config.yaml
moe_layers: [0, 1, 2, 3, 4, 5, 6, 7, 8]
n_head: 5
norm_place: "pre"
rope_base: 10000.0
qk_norm: true
attn_scale: 0.177
parallel_block: false
init: "trunc"
init_std_up: 0.0395
warmup_steps: 50
seq_len: 256
train_tokens: 458900000
steps: 7003
Below are experts of layer 4 (counted from 0) of a mixture-of-experts language model. Rows are named router (the router's row for the expert) and show model dimensions 0-159. Each number is 128 + 24 x the weight over its row's rms, rounded and kept within 0 to 255. Numbers have three digits each.
After each expert's rows: a language model's description of what the expert responds to; "raises" lists some tokens whose logits its average output raises strongly, later layers aside. This comes from a sample of Wikipedia text that the model never trained on.

# expert 55
router:132152144131100140143124117099111173078135141160174168100143146157099119167121130116144150089144142125149156135123071120133089193140103138114099150126159092130119130073147141167131148152175132158115117124077159113160114139114120094173121127130145117139156135136177127124116112134141143128135147119115130106106138153113135151148152145114143110125158139112116098152150132119074127159113180114124126086129123159117142130103129088158123126140097198139127149137167127150174116142123153
What it handles: Past participles, verb suffixes. Past participles and verb endings after was, is or to: used, released, based, located, plus suffix pieces like -ed, -ing, -ated.
raises: " in", " to", " the", " by", " as"

# expert 31
router:119136126136128119143142148139129175097164144119152147071119167120131126146089140129133140091098129148121160125133079192139105137128116147156091160118138092079114146139099125096105150161124119132079114144118165157154152105134101106198095123122144136085139146148136157134130145135101134085128160109101114122105158115137150141112106162125166100147132112112077110147107091145107126128139176134141129130134105140122142138142097141135089139116124135135075159122129117138153130184157178
What it handles: Sentence-ending periods, colons. Sentence-final periods, often with line breaks or quotes, heading-closing == marks, and colons after infobox labels like Postal code: or Mayor:.
raises: " The", " In", "==", " He", " It"

# expert 60
router:167153139120086139158127173122140147123122116132157102117102146175133107133128126139105128112123163108144137147125075164148076158139087156114107114116147100118138096084085153145129140150124131119115113142112122109181105124128058104156098110127141111146117101105166152137117185123146129118118105127113104119120182124121109130169127140142134142131134127102121144160149100155115081094103141107179102081135116168075148147140155127161076116118129146115117117117158121153127086133123133
What it handles: Plural noun endings. Plural suffixes ending nouns, such as -s, -ers, -ions, -ations, -ies, and plural nouns like members and children.
raises: " of", ";", "'", ",", " who", "."

# expert 11
router:139167127111116155112128146127176167134134150150153153106106149142084139183127145146122135114134131136155132123119098134167110132107103174166122140122130115086124113092143137114135154151146134109083118143127147140133148108134083079159104159183154137143116143075145136137128143125117149114151127113129071089101163123108162159142112155154157111172151139093106142146161107104123115091119167129174103094122117169153122131151143110147136153109123158129132155123126079187152162124121131
What it handles: Consonant-cluster word pieces. Mid-word pieces ending in s, k, z or ck, often in German or foreign names, e.g. W-iss-enschaft, E-ck-ert, ro-ok-ie.
raises: "ens", "h", "es", "ar", "er", "ast"

# expert 32
router:134159171173154163145154170101127149085122155122142133116087133159092125140137101136139152108146197118130129098126096103127133136119100150109134178110177097096111126119114114119124132153133160126098120150118161127107119097135140096161099148145132148124151131134128145115130149141099108099126117093075126123137147126086147123148134141132125154151174122103113100150195093132116068107137119130116131106130114149138155151142135091135135141090147136131049159153125121166134136158114167
What it handles: Opening brackets and quotes. Opening parentheses, quote marks, braces and LaTeX superscripts that start asides or glosses, as in "(Ordnance Survey", "^{", "Speertown".
raises: "R", "S", "D", "from", "H", "P"

# expert 37
router:102162163134074135154118097092178148086123158107154139106104120133150147179115100111141163130148187099140123132150125169142073186105135160116110134115142130128137139135118138114155153145159126155088100154128132111154139107163072110143120133163175110123140117154125146121110128138151120086102158133103098116090141105138146103144113155119143086147135124118110131163152147165084126103129121125148104110118093142117149114112124118145116092143118142103095142138130075165160114155120114
What it handles: Place-name endings. Countries, states and the closing pieces of place or team names, like West Virginia, New York, United States, Guatem-ala, -ford, -ington.
raises: " (", ".", ";"

# expert 34
router:155117131168096129121141101163143164098146115115139158108096175121105145138107156142137148092131153126137131126138120151175107140127157124117107126145156120110145125099116074113137147159141152129127143154120162143142139129116087063140097172122113144148111139122154106116113127154130145135141099132108126104094198110100167109099132177122177105156122123110126122137133127111145127115146155148145080129133089149126177153109115154120126151091114164105118109084118120184165126141086179
What it handles: Mid-word syllable pieces. Short syllable fragments inside words after an initial letter piece, such as f-ir-ms, comp-ar-able, ut-il-izes, F-oss-ils.
raises: "l", "em", "t", "ut", "ar", "ens"

# expert 8
router:142129144117114142144142135136143121125144112121129139097116167120101132121124126111190133090133128130157109110096114137173071142124127147131083123082132118086129129138118096136132128151177139128103084126114168130158149119121109088139122100133163106145085070115173129128100151154149115113166115119070139108112100138088159110118121146135125119136157127113113103148114074127098130113129134098135104120158110132135192131151123080154072145113132139122099128100153126129172178164119164
What it handles: Consonant-start word fragments. Short consonant pieces beginning or inside split words, often l, r, n, pl, tr, cl, as in dead-l-ines, -w-inning.
raises: "ate", "ac", "ay", "am", "ag", "um"

# expert 19
router:106153149135113168162124114117156153133119145106139125106106146106110134130147140139138171102112134118141111103132102127175095164093128138109060150117167146128106127094111149153136137153159128146101123129109139119151111111123101078170118164164205132115109120100135129119104126146110133088149140139118108091087126126076142129136123147113179104187146068097146083171114132137112094101122134133155100131151094150108135155122139124134099148108127134114143152090139144170154125123119139
What it handles: Name-initial word pieces. Opening pieces of proper names and demonyms split into parts, like L-en-inism, Ar-sen-al, Ar-men-ia, Dan, Croat, plus New before York.
raises: "ish", "o", "ic", "i", "y", "ian"

# expert 7
router:136128161129100117133125151127126156082151110127144142107127137128130149140111119151142168153130136146117154129100137167161067151098115186147104119105125098124093118097146123136148162168155170107100094153117136124125140100086109090120091123167159114148143145129133134134101156131116109128110126111087104065120179108104140132112117141159156128151129144096115106159159119125103124091130139112152118132120103124100114175111165129121144118097164152094060123146141120127180131128068129
What it handles: Acronym letter pieces. Capital-letter pieces inside acronyms and codes, like the S in ACS, R in ESRB, AR in ZAR; also table dashes and numerals in names.
raises: ".", ":", " in", " to", " |"

# expert 51
router:123159151159098149163153137126148166103134137138162146097100145118108151145113122145154163118141152115152143118139093165166103156107103173137108142106159104103109123090125117121141137152148155112092099134108141124135149092138094087170102149147172120112116114093153147117096146139137126106122142155099115082113159115112143138116105170133160119157166138103119100142136126137102093092103140098174095113142085164112160142133124120137101150109127156107086137115150082167172135148087151
What it handles: Sports and table fragments. Mixed tokens in sports results, tables and date ranges, such as round, Cup, gold, Team, year digits after 19 or 20.
raises: "ery", "itar", "ician"

# expert 20
router:117136159118124158135161146115146169082189123129121148101103160158128176157104122139167156139145126141125125135152118118150102138122132142116090157149148108134112140091127099121141111147185134096096115131102120145133129128157106097163116163123157126129087129092139154132084132135155132112145101144094099131117182119109136117159136187141163121149157147109127090155149109158074106100113137105145123130151058153102127131131114078124078111126133149119090120115134107134163109132134151
What it handles: Digits in numbers. Number tokens in tables, counts, money and dates, such as 1, 10, 28, often after a space, parenthesis or dollar sign.
raises: ".", ",", "th", "\"", " in", ".\n\n"

# expert 2
router:136145173157103137166130159098151145108169119184162097097130142106124158124124106141125144107116121097132104115171099134174107137116089170152118170139154066116103111109089130117145115157154107116101109168127162114140117129179127087148112136142148127135109106122163127133115125120135126097134123120115104123133169121128151137121116164131158107158162147104118089147129137116108141100119125149204138094134102154151128144139112107128098146106170162114137143098143120177150171166143130
What it handles: Clause-linking function words. Conjunctions, relative pronouns and particles opening clauses in prose, such as that, which, where, while, out, after commas or verbs.
raises: " he", " of", " the", " in", " they"

# expert 38
router:122141125142126144169135137111122176111148158156134170108134139092120135195133117150127127141135198123127127136137113130115105146109097142127093116105169116090116154108110112134117140143147112113112089147097166109150105129110091104155133154144167110097143138132138120119108139160123156132103141124081138118070141136093182170150128158157171124153160140138139121136143147138143123120107124117143126096158080198120163121068113089129122130129110179109125126141168113141148127143133158
What it handles: Biography event words. Prepositions and past-tense verbs in career narratives, mostly "in" before years or rounds, also won, became, attended, graduated.
raises: " the", " a", " "

# expert 44
router:132130102116125146149177114120132140125113153157138154109082126119098166124089109118156139120148131097124157112160113153157117129102126154128135096106160116098088127108121142109136133136159145139093095125080180124151137101107113085129081126140190164127125125092170108104146143128161124121092132096118132085138161123102137165118114175118163088160149138134115115137121101122123092076105144137169155126152114143097151151128128108140107150132125125146108118127128126150165114148092208
What it handles: Latinate prefix pieces. Word-initial pieces of longer words, such as ex, con, res, rem, dem, pro, and capital M or V starting names.
raises: "ixed", "ort", "ission", "emb", "ol", "ens"

# expert 58
router:123148147167100117157125131132140148124136127129169148074100127126147129149107143126169123152116183105118129141154111191148117179116103133166116107105151108122109122121104107117115160170134133159118137152127107093169133097127073107164093105149128103104110103084135127126097157125156142099137106082091106110130154108087122173136128141133164151125164103125095118151156139168125116069077110096145119123156085140087138129099139127114113119133124149094109154141136094129139117127121134
What it handles: Organisation and event nouns. Head nouns naming institutions, competitions and works, such as league, tournament, album, film, team, school, government, election.
raises: ",", ".", ";", " in"

# expert 17
router:113135088141111136145170115122173153115160132161168130122118142142089187133102134147149137097105156119165125122139107139138111172114118134111133136107133135124154098128111093143112159157165130138122123098109144172098159089117105085157111138161159122129126136117151132123120138151166123115114102142104118113093166083138141146126107129113130117116172103111098092146134123145103100097122119053168086127134091150124153153145127064096119152091118144099105149104133109166148108126127171
What it handles: Word-initial f/w/c/re pieces. Short opening pieces of words beginning with f, w, c, re, dis, e.g. F-amily, W-alker, broad-c-asters, ch-anc-ellor.
raises: "urn", "ishing", "elled"

# expert 22
router:122161155160105152161151135122148165104131132146162147094102153118113154150115126144153166117142148115156143118132089163167103153106110178139107142108159105108110129091126118121145139153156148118094095140112142122133146092140094089161102148148172122113116112094152145113096142137134124108128134152099112084110158115113144135119109169129158117161165141102123096142140124138101093094104136100176093113142089165110159150136121118134103153110127164109081137110149085168170135148089157
What it handles: Articles and odd fragments. Mostly articles a, the, an, such, opening parentheses and blank table cells, plus scattered word-initial fragments like Cup-ressaceae, D-eep-ak, sem-ifinals.
raises: "fter", "oming", "lete", "ution"

# expert 10
router:129137173135107153187132124119109158128159124107144170092135144100097148145123083149144176110134113095108127136145066152174113173092125143133115117102188096120126127104099127112128160145141136130093100105138118130181126107139105100174131111140157114092101112122180133120111116172133123143159139152117110112115142146119113157149137159117163117128139154099121128139155135140138087109096119120196158133148098144148159149146156128125125149110122146114081140141145097153154110155108151
What it handles: Ordinals, units, percentages. Ordinal and quantity words after numbers or articles, such as first, second, third, %, years, km, ft, and occasionally adjectives like good, traditional.
raises: ",", " of", " in", "."

# expert 62
router:132183136152118168110152153145150161091163157135176155124140129099126155146107120127160155139119138123144153109122092208150094140156122163115100120116156116118134155102125114144160157148138122141126129108115158143168112126161111078159084142143153126125142098097142167106095127123125140118126175135088151101136157136109156137099114184118143117145157142095128098143120121142134095097114100097174106102122114150119128119133102121142101165119147135102087149130159079153127127143098139
What it handles: Month names and h pieces. Month names in dates like January and September, and the letter h inside or starting words, as in perhaps, Whitehall.
raises: "ors", "or", "ans", "–", "-", " "

# expert 5
router:123159154158104146163148139122150164100130137144161141094101152119110154147115126143152163115142150114156142117138092159168102155103106177137107140109158107107116127093123118118151133153157149117088097135107142128135146088134090087167098153148175117112117116094155144118094144141133126106129138148099113086113159114112142137123108173136158115163166142101120101144135128139103096092104138100173092109143088161109159143137119121136101151109129161102088140119148081163171136149090150
What it handles: Table numbers, closing quotes. Numbers in results tables and statistics, plus closing quotes after song titles and occasional mid-word pieces, e.g. 292, 7.89%, "Approach to Danger".
raises: "istry", "ality", "vement", "uated"

# expert 59
router:100138136156100159149160172121140140144140158142133140107110163143111147127103116141149143122137171156173128117137066158132114183128099177126119133119158117111116150083135109128135164137121137112066104123098138130126126071157122092122121136135143117108103119156153134105126176139116135105117134139123119108085157113115150140127103143149119131129154141098152118108100101096110102117092129088165120112137084139086158148144092094165103141115150166113120130081156095130146148183092145
What it handles: Word-initial t/s/h/sh pieces. Opening letter pieces of lowercase words starting with t, s, h, l, n, sh, tr, after the or a, e.g. t-ournaments, t-rying, Ben-j-amin.
raises: "ug", "ur", "ors", "un", "ailed", "ours"

# expert 15
router:143169171172109140186118108126147176122138157118172126107108141136102143138113108131141178124139146109175121132146084159137117142105109181119114139142138089116136110103120105144153138153147154116107097108148116142141158111144083098133097136124149112122101104118159122131126165160135151084142159134129114074101140077124163124141129180135133120158177109116109098140121120148079084108105107119152107143147102153094147126134148112159123142093123140106103134107129096165165142130132155
What it handles: Person nouns, name pieces. Word endings and nouns for people and family roles, such as man, father, player, poet, and pieces like -on, -er, -ter inside names and words.
raises: ",", " and", ";", ".", "hood", ".\n\n"

# expert 47
router:155161153202094139149162117136163153119128130174143148118099146100115136130136163112132152123151113102152124120142118113160133132075093126106110143075131097096084135118101108141126131142115129121105138126096127174131134099131108076134120179155157143139095111109134109081102155136124104112095100109136131107121137104097137112134120149133153146141162114132081099122117113137101081113129148122128089117145123145088156175088125125100066136113154134095110132123157099144168138147094136
What it handles: Vowel-initial word starts. First pieces of words beginning with vowels or ar/car/par/sub/inter, often names and technical terms, e.g. Cy-clone, Ir-idium, Car-le, dis-abilities.
raises: "p", "v", "z", "ran", "f", "ic"

# expert 1
router:110132119109111147137158132093113136133159139161155118092120144153138148138102136169092149116146172086144172129112095153194122115122101146095092130115143092145118090131087124096116136155126167148129092127134140111156129112148092119172071122132140118094135131142139128110107166114111139109144145119063110121112128110109175161156126158172134119134140116121116107117137150151115135156106140113205087130111117146118128132084110096111135119105142171133116117129158146152167158151102142
What it handles: Clause-linking commas. Commas after places, names, dates or clauses, as in Hartford, / Cornwall, Vermont; also comma-quote combinations and clause-initial as or although.
raises: " which", " respectively", " while", " where", " as"

# expert 14
router:145157136161121157159147177135152168109150133152174169102119130125113139131158112102134180118153127104161131122134069136157106163139121141149112152069161132144098111113112100126154125135142121154077089123122139126114152104130091088149105148136145132096120136105172168107099146130143133106116131131089111107150153119115148121118106161162175131146133100112120111154102127145127111088115117097179123128152078148151163134146113128163148144136097140099103141116163128171142167139102145
What it handles: Nouns and "th"-type pieces. Short nouns such as end, death, age, act, part, fact, plus pieces like th, orth, as in net w-orth.
raises: "or", "ors", "ing", "s", "less", "ory"

# expert 43
router:129180112117122144149140102143132184088158103113142124115090139135132128153121113118133160108136138136160108148176107142148106133134097148127096132122148086092097098110113106142138150157157145109116109131134155122140123102098111101153068117114150146142102109114134168110139148110085161086107112126099137117112133091139158154133130146108178135132146127104125137104099108165099079129142171105146135112125084189186154134092104086140128119124172173109128115121144101153134157132112121
What it handles: Prepositions after nouns. Prepositions, mostly of, following a noun before a noun phrase: climate of Mars, Ministry of Education, households in the county, between.
raises: " the", " their", " his", " a", " her", " its"

# expert 6
router:153139112144141150151129157114116168102122119135170130112101168114108140138072100177124151132134124120124136103141089169138103190063111166108117138147155105145127109104128121100107143152117114109120128141109146114121118131143103084142120146125152133121110099110171153143071151130142128114161118135067132071150121117093129127125120154123109076168145108098146107164124110127116113131119176113140111105110097161138141145148118123123140160130120153079102131107161082149109148117078120
What it handles: Adverb and word fragments. Adverbs and mid-word pieces such as not, also, only, usually, -ically, -ently, and fragments like -ent, -ant inside longer words.
raises: "ar", "ic", ",", "ice", "ices", "are"

# expert 50
router:099162146201114121146157135114148143115112154149138133110118133136085139122104130132155183145119145122155141114116114133175104136128084139134110156100132104093134153133119140142146160162162147131117091135091102135163095110142103089147077154139139104126114119097157121133079123139137115100122132131101135117130143127109144135147120155161127093166188165112121081129137134158120132099096134124159123115136086169130168158137114128147075124100134155134086113105148095166167094139096135
What it handles: Place and geography words. Nouns for places and directions such as north, Street, River, home, head, plus the piece ro inside arose or Introduction.
raises: "d", "ver", "b", "pped", "ved", "mark"

# expert 54
router:155130135146095130123127123091132185131130145149185154099079144157170144137089110129144142121124145120151138101144148114108090124120135111136123106081191130138122113116127118095141128147161171123116147153102137163167130054151099106143115127108154116134113106120145115131097126154139116129125134131090098108101161084114133156118144150149121125151132108107143098166126085157118122121149132106140092119149106155149146162123100110144079152122097156105107134104161060158154138162113130
What it handles: List and table markup. Line-initial hyphens of infobox-style lists, table pipes and colons in structured fields, such as "- Country:", "| Rank | Athlete".
raises: " C", " Sc", " B", " P", " A", " "

# expert 42
router:154158153130124120157151130123134160116110120149138172082073151165097143155126143108133134123158148150139094143134083125164125138115077145160128146129146104132139091125075123140108147166176118160121142126094134100115131101127060105140135126133125164127119116071158140104142128128158145123130156073092109087154167079117124132103121162115115151167134124088127117156135111113106133078095145128158109106144103112121160118126102126131096127122108161119104134162157109164157148140126132
What it handles: Abstract noun stems. Abstract nouns or noun stems after determiners, such as law, power, contract, employ(ment), view(s), often followed by a suffix.
raises: "ing", "ed", ".", ",", ";", " of"

# expert 0
router:122161152156097146166148144125146164102130135139161148093098149120113156140112116141153165115138152116153147119139092163167103158112104174135105143104157112107113128092124119125147138156151150117090103129115134123130148090139089089167102151145171123119115116094155147117093150138134125107124140155102110084111159113110139137118107173132159110160165137098120098138133123137099097095104142097178096116144083167109157149137125119136099153108132159109087136113145084164167133145086151
What it handles: Place nouns, table filler. Place nouns ending a phrase like region, area, village, parish, plus scattered punctuation, table cells and numbers in election results.
raises: ");\n", "istics", "arly"

# expert 21
router:152188146131109146184175136098114202136161128168155158106109140118098159152140123132142136079146140141140126135124141145151104131119082152107148130122162132112118139094111112102121128167138124097111116135129168116138102117140104117137124128139127123130149098110146110111128145151113143097102149166097135108107153114076176149127150144130149123148200160077094128155138124166100130134172136105155118117131104178086136138142097107125092118127139178138113117126162116141130152133127155
What it handles: Clause-linking prepositions. Prepositions and conjunctions after a verb or comma that start a phrase, such as to, with, by, for, after, before, during.
raises: " the", " a", " its"

# expert 56
router:120159150161101147161154143126148164108131137141166143095106149122116151142111122137152163117140154116156145120136089164174108155111105177134110145111163109108113128093123113122149136152153152117094099132109141126135145093134090089165102148145172118113119116096154143117094143137133125108128138150099112084117160117110141137111109172134162115160165139096117094138138125132106090095103139099177093110148082161114156143130118117136100151115132159099081139106146083169170135153090151
What it handles: Spaces and formatting in tables. Bare spaces and markup before numbers in tables and lists, plus LaTeX alignment ampersands, °N coordinates, £, ISBN, month names.
raises: "urs", "ona", "ulate", "rical", "outh"

# expert 29
router:109134186129126166134172171130142155107135114157119132110116150122125158121128115164140162141102125108143147096133112119137124187112131146125126151086176129087159101112148121115119117135147146154135110165098163119114121095109074093172125139146186140110087134099161101135113141147150099128130152130102122096130163096135161154136124164118163167146186127126142121146139122147127123110116156107164129105173120136129136141158123094127108160103164180102114127128146129132151138163079105
What it handles: Word-initial p/b/c/st pieces. Opening one- or two-letter pieces of words starting with p, b, c, st, sp, comp, e.g. hyper-p-olarization, b-aptism, B-artosz.
raises: "ens", "ra", "ar", "un", "rom", "ul"

# expert 35
router:099128158115087167137131147120131151063151156116169136100113127146143154133110125125160129111119123097138141112142133140167138177107073157128122132091124109131116143093145103124122139168139174107097115141106130142140153095093124097169126155111170102096148103107164123129102139168090137131110142116101092100138141120129175119116106137109141102139154152086134130143141106156150128077084123099155111116114106152096149130115099144142095146143130153129114157139115096151162131168092185
What it handles: Year digits, non-Latin bytes. Last two digits of years after 19 or 20, ages, and raw byte pieces of Cyrillic, Bengali or Japanese script, e.g. 20-01, 19-86.
raises: ".", ",", "–", ";", "ess", " at"

# expert 63
router:126138168159064156156140119142163152123149141111143124114119165141134150138080107172156132105166157125133149085145121151127136144097102165104107129101140118112092124094109119130161134150167138142089092169127134133118108126172105091154115183115165131096152122089119094153129159138126139113162170134102102088123137148117131161121095164129127139148151142113107144130157133146127105109140140131160113103121093152130149105084131113161090112106126137117111161117145097175180137146155135
What it handles: Foreign name endings. Word endings of non-English names, often with diacritics, in Czech, Hungarian, German, Slavic and Nordic names, such as ić, ski, mann, sson, é.
raises: "-", "'s", ",", " and", "-M", " of"

# expert 61
router:120149157141091141138142164124127135131112135112150158098108101100111145155098146156134148105157130103133112106129069188198091152131112137152101122117163140094095149106116122147127121146123127124112105141171153157099102062096116117132086174150155116111116137097117100103136171160133138113117140139089094115129125121125145157130112139136149105133132144127119064165149101153082102144155151094146129104172120135090134111106116133155117127138135140097096100126112134145112124176111138
What it handles: Coordinating conjunctions. Conjunctions joining words or clauses, mostly and, also or, but, &, plus: morning and afternoon, pool and spa, ponds and streams.
raises: " other", " others", " its", " the", " their"